From a checkpoint of a small mixture-of-experts model trained on Wikipedia.
Training: a variant of Muon for the experts, 731M tokens.
Below are experts of layer 6 (counted from 0) of a mixture-of-experts language model. Rows are named router (the router's row for the expert), up (a neuron's input weights, with its number) and show model dimensions 0-191. Each number is 128 + 32 x the weight over its row's rms, rounded and kept within 0 to 255. Numbers have three digits each.
After each expert's rows: "comes after" lists some tokens at least twice as common just before its tokens as in all text. This comes from a sample of Wikipedia text that the model never trained on. Tokens count by the router's weight.

# expert 36
router:154112139140108155158082084157170069138126153111155142084065149130134175083097170113178129135082122148133130044168139188108142187116086142147083127100148155123158122108150074159075182076159169144169139176123134154124126062122182128110126085148117162113063164180109124121083140117053134153114063136114135095107146102156145092079137143086169135158098097114137123135148125179154112136132142077143128140156113140093175126116144106170107142054099067116103144113137088138118157113089149064151198160151127118167094097125189111125132107123168155157123103094110142169071118037152143147
up0:128110124117132125124183105131137122145097130114123096186071147190182101110142197134119128114115147194069088171132038141093093122164123111110189149127111112074067126121174160133147107055117079096153133148144124135114130169177119112107158132108154174149127159108155146128067129112061134125127138131141132169116065181130086104147076103140127087133169141131154078192136126149172154076102129116107167109130117138132113124123130035159139157152122139169160100125115143117076162127124102115117056151158147076160142094108093164151111142019136117168118177151195129137156090168138099164
up1:135083140147130129132197142043199190173173141107146104121086088152151073176132083115166182126114174144139136137192175078147132162121122140151115128156167092121117157104111166194088160128148117139131112105155111075139100191093141078161120105171194180147135177085139173118147052139080127156080093078123114104170147162090132142152151145117108123122146097128076161153188083142125054145072080112142087125093139134101145139116145120141164109102109122145091142118133164108076156087166105114075155107106122072093120132122119183134126133167059125090122142170166126110144079131112124136
up2:123057093142073167145161067120111148120108089071103074091135130145104124162168123081173093126095134143108103103118146113111065155105190136163143150139095104116145087148158104158173132134158169059113058163103188131111175082136162072052173102119150123091129131115077141119125190126167174150063103109135137148126112150108146115073112067124104098101120106124124099144131145133169122165126176148131103192172136169160122096122155126143136175124085141150117160149182149124138092131169141114111076081080148154029111117096143108171063116122145183130118096105135116128068133108143171159
comes after: " in", " ", ",", " de", " In", "In"

# expert 63
router:124126132142068107159111163128098135145138175092159127127124190117128145094100141140162121163072205099156100110150153168095162113129057117159120133087117166112136100176117082150064155048186126114114169212161144078109205115127134063142156119052112114101114140120054138124115136089092182155103149152139082119113176100119135164099113112081088133152130117109128140134145135122130091181144155150177091159093113149139152125143146146189137100089087114152145150088190105116135160121107096118175156103137063137140062106148192100141117184097125182119141127141122134173125147065112068130
up0:168125076098117078150121114107137110146141087125213127067140156175139142114063138129116178156092147122116179098100068136157128121168075158107179131180142153150127087120059133121123071170137078127110118139105158056128106104118187164105107078095111118192163157134146089122139139075115120145154133148100122119124105142144122187166162128158123174088161135143152132108137115114149123114153162126057109120114140126115132131115091179130087148121078097125074106147130097105119146129169141085210179139184153169163123112195096146166113122066169167089042149067112062133130112119159127165
up1:086198172107088141140114089138118112086116138122129057143123144119109064116160164144134107121124131119147142075149139130132107156127131126122128102136169171255139173108059109096132100134161162058169141156145143138142137191168124119178106181098195083153130097136102132128111118157134137137052146177107135124138170079051125073114142121170120129147148081156075118155146148120096128097157094103183132105105118155117120125140188071167114101092160104102119130132104140116090145147115119190080127130075132068112106129077119137154170117112082092083199094163144080122125137161160123167
up2:167118195123136073123077099135147166100105166140079131114014126161125122154163156108134153156121142178175170106115154130084105122132163083126171089064119117110126097181164117153104120158191124154144126168134111088124183213099083098106119123097151126133122141163132161097165130163153144144129168071135103122110168093138089081041151132114161112125086113141175125150111132119128121177114155139105100100115121150123091117096145141143097170149143087109142118136129086110146144090071100199102183135017191093144107157132150119155139152122125120141074150127142154126103046120096092170
comes after: " |", "|", ";", " /", "born", " L"

# expert 52
router:105125181135116139145126137135142129110117138143126169115069180104141148082092120123126139101084178093153117125176182152153133128139075073119070095081162200137185181129100122130100173122157122108126188153137174098113097073139169095117161073078164182135068125134104138086123128160163136148075094142169150143070152097128116195116126119117131149185106128119113190146159166083136093149152081079166091124134177155071188115097165145132169197119078122081107090072155122086146137080079071099142111170114130155181105103120161107109076168135135158128161130120108155134122116125146076102
up1:098138083107128168084164187154061114126103116150099131084142155097187147142122103175141159117108152065055105096181161150111130165136138126144130132087081074141094155080140090141108155154157140106133172134139138147158203101123112109100147125130098153123127127117100091027132124123089144113167111182135102113064111134072062101099154125166128172132130150127142175137050100111108137116134130067160164154107133189120138166111133089154157158176104113113113122098069241152126168167121131178092112044105140148141101141104083089122117084106127143150110141130119128130126167125133087180
up2:136113153088133172144124166104178145165185113106176113170096075130143147142160063061131087118145109156148108100130138236140093194125116120145185151117100109156155106099166158132129092104150180060126162164165133107138109127154115059121106115113129160101153100129160047166131097102131087137076214082138109133097136070157104151109118156163108115168107169174158112109121133142185154110149114171141120183096120132163111124122150133148077156135167143132099122158131117157085185136181157107102146109125140134091125132105167121084102207116191186095162096143126098132128144129211130122
up3:155097154141108067157149132096164129155196120130052152146119142115075086155099153089128148115197114158093130160082109165115105124143119137129121140087042137113158098157184129076115098113152154131094149075120086187204147123103143116096106124198101114112175154119178078178084166134156077154174099122112114121127084122173061157117114163108136167154142130141147133115136080152146138045100204155150101089130157156117113165131116070097067117166086138127118148096140161109088116099136127170147182110119123087130098081191122089123134077106129157111097183187139151133111143131168139129
comes after: " and", " with", "s", " is", " to", "ing"

# expert 46
router:118135156117098108141111097145155130091153141131100156061132153131116144116043104128164156148100162086183119062144099147146131114120069088190136131139151139083144122132100083081096120130152105136134179176099138124099124145146160080155181125055119129142113100181126172134147189143089120146084105234157133108114225146151116124149107109107113106171085091124127157143150108105165073144178130097161097154164155163100137118152131140195177141107082147116139106093203127084151155136085117133123133122187155106158076082128159103146121136092154166138111160123084183148091122061128083181
up0:090126111175144136182098146110149089150144082120170119125111106157156148147124118139161109081112110176098131113159089128128136087093174111169150114130141142059088065130146118106125090152130101144146088145094166164152115068097061086123194111169133119184096141105204176122131163127067095157047144148116118189135119147146156123082177185080180129169124118139148134108130080126154116073149137081115163158117126136088148173196134117108130133147087080213160054130126138142130153096147168150104168112113116117138114166147165130126130131151110168097124159109115115122072041175149091190
up1:161171155139135099103139171143134150151178126129104140089068117069099151131119112103110082111086099114161145107187153120122111096114141137151105127103113112077075149185096125102169126151134222130128068111099109153142100168159141136101101169108097102123156083076111140096168184128092182162114129113148122104110129171099089136091151140128097141185168109127145111072132145127164110206065182130082099077051071116150125155077157156133127142085097121162169153120112121091115150156125153156079090119123086117082121106096117139198139134123106206147144116101216108181117075127115073119
up2:130191109082121163102101150161122134160136102185141088147144106108072143125105098105112145133170157098127110102143116190154133080171124082067160154125158137081130117145151191145124158123140168092100143080120122119036120105135091156218124085131154141106159114104159120102102161118145144142175116161198117098039135098148103065161135146159134207130104140163117123149136166114113081193119142101154132127139133172131147107103128168203154118122123144115156100123115186171125081131116147124183131149133104061151137102089132064098076096178192093072148083134156100136170129101105094117
comes after: ".", ",", "0", "3", "4", "5"

# expert 47
router:142130121179082141150118140150117110056140140056150102157091167129107143089062196151164117150085143107156139089140144176190130104106080072159107106040132198075111099151139119088085126074193111106192159152140137089110150100137193080128154123083136145122111158172132118114102161120108138156070113207145095094140169138125129145107142138148105093154168096113141179136176130137184095161150150143154132113136158129131159138120144126118150157129104144113130171076158110104088159103081137073151141178155131105166099112168157127175103155118151192138132142118104183153078129074111071084
up1:120140146144146108136165181070157130132132139113140081174084118115146097176177089130157115146165157075075125152168157062172154077083134131202123108141141097121121130151112201146095080134167116155097153172170152152103184128162112134169106136095194137191093117143134154128128220172140115114176113175089086150103121145134131177142160147119109126123117132106148094126103089114143109159071174122155085101113072136144134075087176120128123096118090118178134081081130142081113180093139154103097150121171079163111116210145094061104116163168161155105134135162165095121088091138149118082
up2:104109112089132104146133178045098121064169164165113113099166102108174133140119079147078091125170226135119109136129119156128111156066185059093129138118132197161088114152114095142146079161074144110145101140155143158075062169155133151119152060178155125118095106060105082120158155109133159133091138136145103137103157121136162126123116107136139180161140130167164126142113178120143156138157162124164137079117133134133105184125073115095128142160119144062153111178109072140134073165119122077122177124116124078116187130082124089144108166114139130113148088112119116102109164032126098081
up3:181161118132182131120109126142136162115070130096212140066122105114159120131076111139131135120086087137083168107138154118113148143122080177140087172083104203087175087141100143130079076129205075180108114086120135124050096139103107126128074179055089121196138171193117120112111176100123081128110129110110093129130062163123139158173124081151139109137147143138119124122161139077114170135183171100130140140167147144109188112150117072058164134144151149157117129120120110087114103117131091178136161138154141136182123109204139109134125143066123185084139136157120129108115079115102124122
comes after: "–", "1", " ", "2", "3", "0"

# expert 42
router:090154200118098094097121126175139137057149174086188143126103145167124121097082117150136149103113132087148126080166120156141092114092072130175123156106135178073149112130087123145094145113164103114215183108125120065129164108149134077183174143103158129060077129109091130121108159125105125130112140180129076091089127088102110154116152143090159126156151131129153111102191141124186072171163160147196070131112122126100167138120196132189172117106110153120124146095147102136112165133113128126127128132136147087150059091136186084145058153109138169163147114108120180172100092058137119097
up0:094094178096142162159114065084154128133129109109134127115128150112151140143147126120173130162102105088099138078108118137102116171166091138150174057115121151056109107121128119120140120153149092143155090073125141136149171113119150124159159171054097117112159139102176087135114133130144176174100135132099087096147152139183115115079114185162061102113185091104122138080155051100142180071094150141167093092145149065155123134137178124158121111102204155104179149129176150112124115156171155082150149150155083080158117127110236113160110141093152110170153120113113109092070128143137047151
up1:101168167104120121171137121181160179137203096140136128083103131125153137070114155094093154088151116111114123084169121110143141139077131127147171152108163201165078124115156108181164118160110128148145168140172160152128128129134105106075068092092139108101133141156144129202085091085043160161070160124139118103164115103129197106157139207065175152155127116129096148162079138167185134066083175150168134138191111113104140124137149179140156085147093160102146109114126076180130115140123128155165136117108104026147127094079133128130165106090148086107120134138119103172126096156116138142
up2:080180070163130155155135140220136189120130143107111130148068208122114149140143149129164182173077164134145162110107156112133104127146125113091076153126149161096142139157168137127104125111148155156156136144107137130125154103100154154132107071133154092117098107166073115134109057146156132100161119117153103118168163170091161153132042161133122098126123161163162136111161114130114111177172161110119142072163129166128101161083096104146121143160129106083147201073157145112142146181150009103132117039085109170119155100110147147085161126140153144094128139074157153179111101166177158151
comes after: " |", "|", ";", " United", " New", " J"

# expert 57
router:114053160088121118115121105131167101156127141100115145144125158164154184101140133167173128125089140133152083104163150175136125099122079113131115123126140155126152126121123137108104150116192072125152184145105110056050133104117153094122203137074147188157111164098121112100105139155053151170090140140156104064120183156123139141094172130132121108129120058148085164150131134086158111110176167111170075154152131110123147135153178093175175162123067096111126125113180101104118169105049112085181149114123135152158108138110173075089078128133149162149176118137122125154122028098106122199
up1:143089125134134178111194162100170134104147183131152084156149142142164109089171154150169113129161121136132108172117111097126053067111162062113116133141175121119148181122120058060124111158133086174158150095160136112141121093139110137120166089112197135164090202142113161022154136135181147101195107113102075169123154172160147163152125096132179120173105136084105128152129112147125095152110133115097154134127111102181157127105181112118135114101142143136139093089054151094144150086102106089137129168189135109141120145111153119174155158038159160163093137156113139101114122102095094069
up2:139113158099232119168118151103132105096119093160097159100104098095173176147105172113205092152178107151168104149120131128128089085169068138127114109092113125152145171098133102107121091118111132186159143142159121138169124166114122204111099099142122149069153091140151113191141158122174080172101159099152119111166132149087149128107085137117098184122051152095104177080126162157091157112105145088162141082159117089136123192135113131111107154084078121153129130109093083080157121115148173126146124140171192065128131141171128106191193098120185117118086171113137098157158150133079097164
up3:088090162072137126172104103122152133144128114140146160125119206116092115133184103178128131108120167075115119145130098110074143116096086078156084116121156181066147132087123126117104173122136066129111139091118100171072092081147125110161119139169093112123138097164095129172110113168104084119082084115117105158150115113137083145148112157142126164099079121109144163168187145146150150172177105109130159108227151019163135120182174110180154130134103115083120148153172070114199103154168127089109139138173130116149117136161130159031098103148098151150147190095128113155150121144127161138
comes after: " was", " is", " were", " be", " been", " are"

# expert 59
router:121134170118105102139084138178141111092076128116119150187092138124128175099076182165146137161105141133200123139146156171145122124080103138185133079091100177165127144100124101139074130097168095109214136133119105135090141092162108065094192113092091157131068148156139102064099184170109108175099115143143097092113182165162150174118098117085142132176123144094127183161190128114161107127152168109123125137162162110107153121127161076174148169090100072103145116094163089109146169094119109123174123121137105118178051093156164114119091183163125157168136135098104130170139106097095068150
up1:117212144117156150167112156170123132153142047136141111118088178178139158135151175126133128142069144159144135134116090075142167150111144079138172118169136120152149093175098152141097074102092143046142113137118126103062094117167146161139116084144198129152116124087145162144121102115135157158127100119098126135161139085094100153146097106151074154121144071094115173121157178137108104119164224107086093134164133129118161132093149148179093131079124165113160120135079065121184148096126121098181151153105156162163111114150171167143159115204097108177176079112068115103067120150173104119
up2:158080083130162152087136136215097079195170115111136112092099127135113154093177112056100112123116196118137162103148075125173098074145132075134151190199124130089176113100135098189094158098148134085094134117093125175110065148127148198122161145150121109129107115106142124137133139120120127127128168128103118149154104100092120117147126190122121099088107098106060072176115065102089150117152116155104120160122119128126078091102129144113099126142095137119106139114127124150139076133128130130084110121114108141098135122162097159168097042078131129094046126157099120065155141113194177210
up3:134161125121127202131166115081110214163218112132203157162098101136179105151126191133172178133081118142099119161154163087147074078100145088123106131116140141113118149120143127150170104141157066151182150123146098145147100162102138149063152168143091144095117129103146176086133175060139136172130127116156119114168104124119125079113083131093107098147089102095116169154121137152147161119108132161101036145077130132144074169100128192143130138135111114119137155133076067108185139139113126157125110155134146085144153123173117150083185120126119077107166142115093039116157068129109129173
comes after: " a", " is", " the", " with", " as", " for"

# expert 22
router:076143164162098076150139129133123137108110126080148154180094148109164141106111132138142163188116112096132083072216159197096111111103114136114088094093108201095161121153112110135083167097127130175143160168116115126133127060116189099169103134097139143118098146175068142122101149175109161147087069205173096077103132079155098153092135098085159126176087131138141139146146137101155077153169194067159100126099130125076138112106125119157134171130102102141119115099164092149135164103080059114144120140184104118162104089098142085133111166180142197139169130139115150146091077095152133100
up0:092119144121090137090189175171146184128061166134127096151116178103150045070120113086138137134127141102176144126107111163140184086090066101104093141095101150107092107125123081182112115078132132131087117098142100167152122179112116118135082110116082160150119130091086153139124163118062082184086131233134125163130139118119151132136181134125209099139165163129155180132179134103110116151111105175152108141109169120161129190143112142166108122089122160129191137046162189152158142112121131137064099129162135097103105137117135138181137158135146180194078109098142143102146154140114130131
up1:128156113110098191079180107151099110177146140111104148102144079136129161087146130113103119156162148137162115125111167146189117129160098156088153154140137167182126066143151131134061145144129179157125102144112126102171139159149164166155140147127157132122181098175116162102111101090124068195117202126118126113126109159130131122110122183155115095208116077165129120109134157144182141200086147106097175118201159097139133122197117173132119081147144116153107142101066183087154126168154135115085056107120199172130084147169146134119128110178150159111112190146130078156184143144171103180
up2:102108187102129157146135120074137118155161096135174128139127220116170155145146131115087144119135115160125073119174136098136175142096162127091097127049161060094118112124128171120118153135092078097105161119142166144140094133100144072166118114115109126108160163137123182145182112144077103118166073107106198175109115161136203159147096138151103141133120093191116130187179169146107160128163104123100120105166167103109169112169158132183140157121152118099073106176120142100158161119157192140211154113115146101137124091155117080128060121122096107152153096080151193124079133144145069069
comes after: " of", " in", " at", " for", " on", " to"

# expert 53
router:123069175137105091140118090119072129114161131107152166057128132145149127101128136151189150134105158144124135098180153166106122119133085089108059085117127161097113115153172102069100182199183104095132126192106152110102132103159143089145124095106111164106124115168131118094070167094076150197099117120152134085079182108144125195098172137070146085098103140104073165151184126126166100168168192103181144147101147133107141125100185130182130204102104106149114105107163086118134140078124152097127101147177112159144114118129152090109110144144113175141177151132159170108157114090190102085
up1:049109112088091143147115113101104105123159136198121134124102098133164098119106144126138183145101089132140128086212135079125118157157126088126121087104150130126146149112136130110139205126112161081068090118141150168156159192144140121148171174169139212148068141137095143096172135100118130113154127130114098076124069141137087137127111131171135142126142108116180212128137181148111094108132146087134106123143098102095171139105092138111080087052122126083132069167167110190103137166150108066117066099127071091108184122122144075126070114159173135097107093166126129099099139101054145109
up2:171109135176134084152137163134178066150123110132080105122137084139187151153106112133139140168150133148106087151122147140146083118045134175117147080155101049124126133114162126103177135132144145156131175160170192119149088189126121082111151093137117092176083135143115128071151199091117121109151091166098122167123150128132063128159042153154157125104155101098134123144116096136134106116193102157155157153116107117089088156130151142143129106106190108100183144119114113133169114115172164107088131108150165089176065142094102057120164187075106128099160166105083107131062097120070101074
up3:155157103131184079107107186165065146132156135079147164085144118152042102071161132141121127090113133144138112146070231116187095141175098197084112109089132184089106198105079185126139141136130091125123158082131132120133153131086196131167131146140150114120151114120092134182124187089098109152164104133101117121111211153118139163077122086136101125095156093133146192137098139102120109148104145126132164153072100164151148111119191165150155121074107188155158143125102027117134162151108082135168133123113154147138095146113109106113097151128125100121109151113115154131106157120173156147
comes after: " ", " \"", " re", "(", " con", "ces"

# expert 18
router:113175181130093096151129146138141134108148161106113170102055186132124148099091132117152134147113179158116086135168176134115102161125086123140082127107118152126163136135063082135108175148144108117106148148133184110085122094134115072120171115110107151139139173125066119139145130130101137126105102209122139095147183135154146139097138040095119178189116071079119161157173136091130093113155106100173073107129075126075212112122163137177152165081076114084123133135140115094140143086065105131165143160172129092201164074137174121153171162148174182139141146153105148169082092091136100119
up0:173121089162073126135133119091159103121135147073191115154147165117147152191147112154131106158192091142140134188144127090148109151090140123165121142129128146112100092123093138126081127078089082125135111121155125121111126196163155130106098118122145197117161138179128140079140111153112083190114063160153134123088086138177107142144149129171064100120048145108104158141105126178051117154131141168101069186125112120087175078077085075154140165123091129082158046102130107169086129140161152119156190083097180097108056091159117107125169157102131165109125097140149113145087103122143113134
up1:113146098162143159087101122137148161140134148111146117089141124091124171082083108132121138102148128109150127115095186148151112121110086174151113163149067125110178161125118157098132141149132133100099107142122108171090145144162109143169098157062101101065148143087080143130118146155120177189120175131079096160101116141135180098106107098166048119119167117107200120140188095137117100141136106095130133157102127121158144155105120120237087167166165122173069010098050146131117118145107118114115127131098136187170160108112130168204114171140077162074130109109139104106103089078113102167
up2:130133091139109146088101114155102150126122195103152146137126128102171069109167062107122109206068171160181192145119073143150108113137146132102112147129161102141129100120135179131112136155112139083159107164095133162124106187156101090108127081192059107142122136146138152184156146125117142090128060134094109136132168161073124113116090168156091108141087126122147122117131100108102152170146072147131141172094092159157105085126102088108117117204093148137074053154106160083132100175153129112113139162119081100141091139078133108200125191137200191166162115119165117181101154126164149076
comes after: "9", "0", "1", "2", "8", "–"

# expert 37
router:138101167151119091121139126129128053079102147117103146126117120175146180125134090132153147087091165126128100139207129154143142151117070085151106131137097179100143119154133105110061153080151129099117170121073173093100164131146163072155156117065120162103083190146093186087084181126136150158125090119149107088132177094124135162102134159055131151201106065119130182136185139132151071148170079092156121105107136114120177133093115139187163163132098167076140152096154097096146159132091101135112148126123152160171115095148131087115144203110100171164156193118090131128068179104131131124
up1:143140149109136167132122134096189117140106090116112175149149127097093127084097099127102105091157119145135067133086149133108075115088134156124105069147200122149150148018139140148106109201121053152177154124075175152104132133135134098079153143122116143113137092084154126088176107170121095207097125134153143140106156123146152094184118089148114160097072204148175124157175102138201126092150137120065140124124145123142178084144167107106145079133104094136110133140123162132077152076113132153174108149121124134161087131112114111193081177150143142106163093110132129132138054182081144190
up2:106170161110101104093141104150109155074159106101109088109134098131179105126104163174129185091155124141160167181111137107089104118134086201122194159136123118133104044137139185124192179187163112138098119090188116135150174156151198141139146144195093158122137053113090155074188154131157147100171126114120134142125139130110102104107084137129106152085148144086122104145121147154159126123160131157208174089085148073133106160113129066090107128069111140158162176110085133127158151182150098120131127076188118167146173161128147112114084157146137114189159120116119087129092128102106169089
up3:163118182130128135102074100138180182141178169129156119129089052126169132110134122141153168115070145076060128119140102103123098157133143078095143092125092135108147164152158125142152127105190116163120168094160154154087086120159096120128129157150107100119077194101148111111146125154147142103150115117138102098107115092158186127109133127165187133116141152184110133095115127084087143102169099101110027102158140105012120190119085118175113157139139063063112159124123110151072174094137140103115155158103134078143128163137118109083135070170174157185110075139107144111166174154132142132
comes after: " a", " and", " the", " of", " for", " did"

# expert 13
router:133104178127091135134131145140139154113169180083106126120127164136100119125087150176196132179117167094126145085164163143133144110158100101136130127100112150071173112175104075113052123090159125092180197116091101130114155130131164077125167097080117133100084165137115144092107152135069148167082117200159080110151196119105132182118133139095120135140115106111118152142152104071138089177197110102177094137145162177113202086104136162187148141117077079129153134088146124143101150147118065103119127155162115133132108068175151127133056125124121152119170154133124193200129100088179136106
up1:100137083170143107100164147135156121186097160121086097142120147155066111125164100135140093110078084116167115111112096119207177095132091122144139136115097123125125117174151143098167201154171179170122152168131124126156173121077127130079068158168072072070166125114081173062148133144124139103056123159168159088116128105172145130141171129113101120085143092107111150118156155165100113212088091195097144130178093144092182145122115150156089153100052115108105107145100133065151195118072131173110107126151186134177127140125144107092159112143159141087097155142118151131112154142157134148
up2:150108128092190125125107094143126108101172102122144161143096131069112149160099062108172098121142111151089149084181079129155140136146168107135103101140146148136141116167164121091119052135147149123078204129163095136158157152138104077151147108172228139152101108166091150156144177127048135066078118143098136106031122114141047169140110091132134052179125127152097166127137132128167140135131077159099130154106161143098153135141119153122136184083140161142127142140122181070130133112089084132150082113138159171147136195094081101135090107124083168098151134138154122158105143099130103067
up3:099086128131126189133130131147158139123137139145160159117124100094130081121158153113054140079097140110053105081083104152096158118108085113110077119077107085198147138101146107092104138133092086196126117144070181088121109166109099133073120148111175115112142098192145134135127157138173137121139158150166163202109117127138124054178172167127113168084129078123085100129083088165165149151153141144093132126172136131170153158144101114122098149089146087087183103100134078105113085119101146093130128134059137134085103135196123123162143127121104082194228134104124092139113065131104106099
comes after: " ", "1", " (", "2", "3", "4"

# expert 39
router:072130169104115152165087084131145106115077145060118152142107148153131159113117138171102112131109163128151121093134150132128088094097085121141117109090155156164128125122109095132099140124185061090173154162089161126076149112155132074119160136122119177129107106122154100089111158153122128161083107153171076086137170121142126152098116119075157176193141135118135179110183185109138075155214164125170125108146164156118148122129137110171167138077083069106122107113217086143143183095067100099129137153184122100183071090169168115167064151172133162184145124135128103167090100080121108156
up1:125159113067163105131103154153184166162096140117070163120133108077139125107114096178147141177185137178157075124158130156063140145124066103078105193188172151155131143117104186112144110146131174132187102119148103177135142102143138074120084181135147112130132135185186121084116128096142133167086083118172164131127091150083139141133128168171085129145132133147129109170156098084107123153096091123100138121084125124125123071127183152121054164155090152170118199113093123149131149110088149080114178109135137156097079164060138156094157161116136037158085085174113135153149131158131156138
up2:120167151132163085092110136153127080125114161096156171150122175058117161103096131083111079112166167067145135122160163149096144138149125144105160167172086151145220167130113136153137129123027113137096137080135157146131171110155129154181196085149135147104134135155151151108103132178158147169090105139147094148147170115126148125139129085132131170122096123108209121131091161147089097137142212135103188106049127099093171078179146118189093139113140108152096137090151156177084188133106143109102112084127137115116187147102165183080137105185134111143072132157118153093118118081118134140
up3:155127133138154148147142071042139085161133184097179093178154192104162171129080133094114108135140126126117123071086193124162084193155152170161141160115147094145106092114074148141122113140147122082145119157101161092086070155156126059114078148123099135065137106144089089086146116165103131158154101111099138117105148171147113147153148135107075146075098108141118143137153098095156116138102130133159129187081077156097191109162094165133139130143153137113041124122166131177059145064116139156130095183090099104095098111156142093065084103136187151147117116166132112079147115133108089150
comes after: " the", ".", " a", " of", " The", "The"

# expert 16
router:126110140172064107185101140153084128124144148101145183110130170156142159106105165143170138152055141119186109121192131166136081124109054144161130090102122153133132083153129102125136185080207140109188155142126144085128132123137144100149161126076108173075166132159124161044116205117123130146092081162151114099121174094152105162062110101102155143178094099111070148147116108121138098120170165084156106128108105120098161091139160109171170129120092066129117131114168108122139116084084155085191137142165070092188077134174152130117110172142144174136127089110126152126083095107115105165
up0:103121107127152138085124193109162119114119131148132137055093120088135213094138117141176118106101178135123102120118074096139135142117140094191160145150118133090170146134108116107035110127125133104125151121127117134105097142143140111083144140112111167145158137140146098161118174111137096105160135133064094119157187127037127060137152156146145065163123106092129150095183145105072115131133092077180093084119081091163108134149172129118192125113152095118147140164130076135132136075115115157183192119185115168097131094046140087074142127062110112082154108171109121142150146172114123216
up1:121196111145135175083099154137192150118159142140101112154161116143113161152187092091107178169157102144125169122101112101124139136127141076142166178156165139123109178149124086133147146199070165157121077086162144149110164107122142131104075160170056140120111106122125117118110111114167167133153105203102123145083153100079118132106104184118025136158133178095139085087158130109145226122137117120153110165176102160100117137150101129145076159110119124135129098182084174114105077123208131162069082092146121138154129094108118107093136112133121103151128109104136126183165119186124125054
up2:097163157160098116130191185097124115130115112127151094141123164122194129181153146200122149089116109118111098092127123200140147184123145129094119140082163138115172131127073144175113217181117142124111116101095103106144136179067099127090187150141155104146163169108169079110095110140103049093141123135069168067123142098129108144196129103135128064140142152089108163185142124104122119177096115103137084131107093087153148058139146123151086160128108089117160202131158110115077169096073140119126150144077132120074105169136166086141126151075146088145132164117144137049144105135115125125
comes after: ",", ".", " –", ";", ":", "aged"

# expert 4
router:144120168167093146166080144142092125084100129118132117097093187150164141075123140150168138133083162133137099074179119165115140127101088143177109124104124145140150104167115068132120173090154100103143161197099182072130135137117166106147123080089113185105095116147099140090122132146082177177065114157190133102054185108134138136127112095084171120202126091109111138146143162121124108185151147105158134141108135143123142090081164133181160175102088098135107134104196047078135157126069084116194136168146102142177049109135167074092132165141144138109110115108120165164121124118137097155
up0:211093104134133144096044111112081135126081129163154130154181143116142131129123141151104101105079124161148132114117149140171108151159061101125099126116068196110159171166138145123219082088127146124125158141114124106118190104125171115115127165174143137180162145191147086027052192151101132152177157137096130112128156118158116145153111124129169091116094115111104105082166182154090105071133148130123123108078162097134126160140105077130137138130149151101200133150110097079191133091104161168120134155081101102174163148105149120160099170145178151118084160138103103139096099175118112133
up1:128130104140173106141148146143129183128106121105141118158108133086104170164177171149076119135075069120035116121127065160134144119155160029121086128119192137112152098119126122127098139163120101119155068151182117178097115139131149165131124076167147177150128135086124100174219112169129102144092123146146109191131102105127120141145138019200087099114121118090107179121181125141170136146182139106100107139116126118132150082126091134137190106131120118135135141172108174146074071135147136131077088145144128123186110129084127134118086144150123119176146099150073122195102150120175158093
up2:110089122059077114088100083117126127112145076149149073065115152173119140150128086119137165148183175109101107069188087180154136122081166153127133123160165169122143062163110098150166155111143137165145139171105104112142163108107153186181111150119129142088143115066078092073107178135097119160107086166143105074136059130167137118063117177142117158165124161099169059126159192165101134136101141123155107133121094135195082150126083124130183126101117112107100097119167147125108128100103161122139145135133161152135138148108108150110090148094048090090109126122076162112174075073171121119
comes after: " on", ",", " to", " On", " of", "On"

# expert 26
router:099128164147132075121100113094109105102157128093127124134078173160105105096111119141145138142079156093174100082178120170123100060144060087137132136100123144073177095141115125085076189095141135095153138141127135150144099096133155097156144118091154191080113162143055149133118162136096190144091103137143118093078169136149126159130156148113139096127160114105057165131166202114193082143140175098200060137135135104134164133096169165164112231115077128099123121161152080132140168104083148117147105149141127121199125093140167102163106135084172175172159127128113145161144094101131123093
up1:141157131088138141144071144135109094167097071100248150118087133151148091058178137096138156149118092124145198137098147161085114085130192192122094154117105152151170172162121139106132146197097145104114139150091092097137092138111120104183142117131146194124098113164129159116138121151129098116121124101134084153132123079122129086047147142129157101145153097146120117188116158118096134133108134172165172105081115091090142104140094061132165128039121143146132159158102132110117133177168148094151119169182132190126105148099083082064149122160046120120162128091121147148166102104107156129
up2:132077143086130166150107115131124126096100105155110078107091148115131139109113138133092140100113106124091088152121125059150114094125078087083105149101069120119135103172142139108080081110126097098122102136131154174182122149100119122144129062189136167123090091179195102205077184116078074145107107121137129189177152115115153140171175138064106088189146174160142175171171108122096154138188158113112103106129113102181066199148177118147143101121125160086134132147138115161139070105096084160070107170148098105130166186143131129128120122202091126176152162133113158102113147157170097131
up3:098100161147126104056133184103165100157123157042135127098131162161131160138176109158125167171103146124125126172165153165164110123137129103150059169176091113146161112109156126097135097169109133087128137167137154079067155069146092123126165117171130112097118094111158139185111136174071107049140131133157143070162091104132108205093146161190125141135101107171120135061145134172123121156155047163170065126138138138121072149170129096170108114141193191117103146107086108166119188118140136106157106105110107085109079117156162115148092136180135152124184103103139159097121128111129106169
comes after: " of", " in", ",", " United", " New", " South"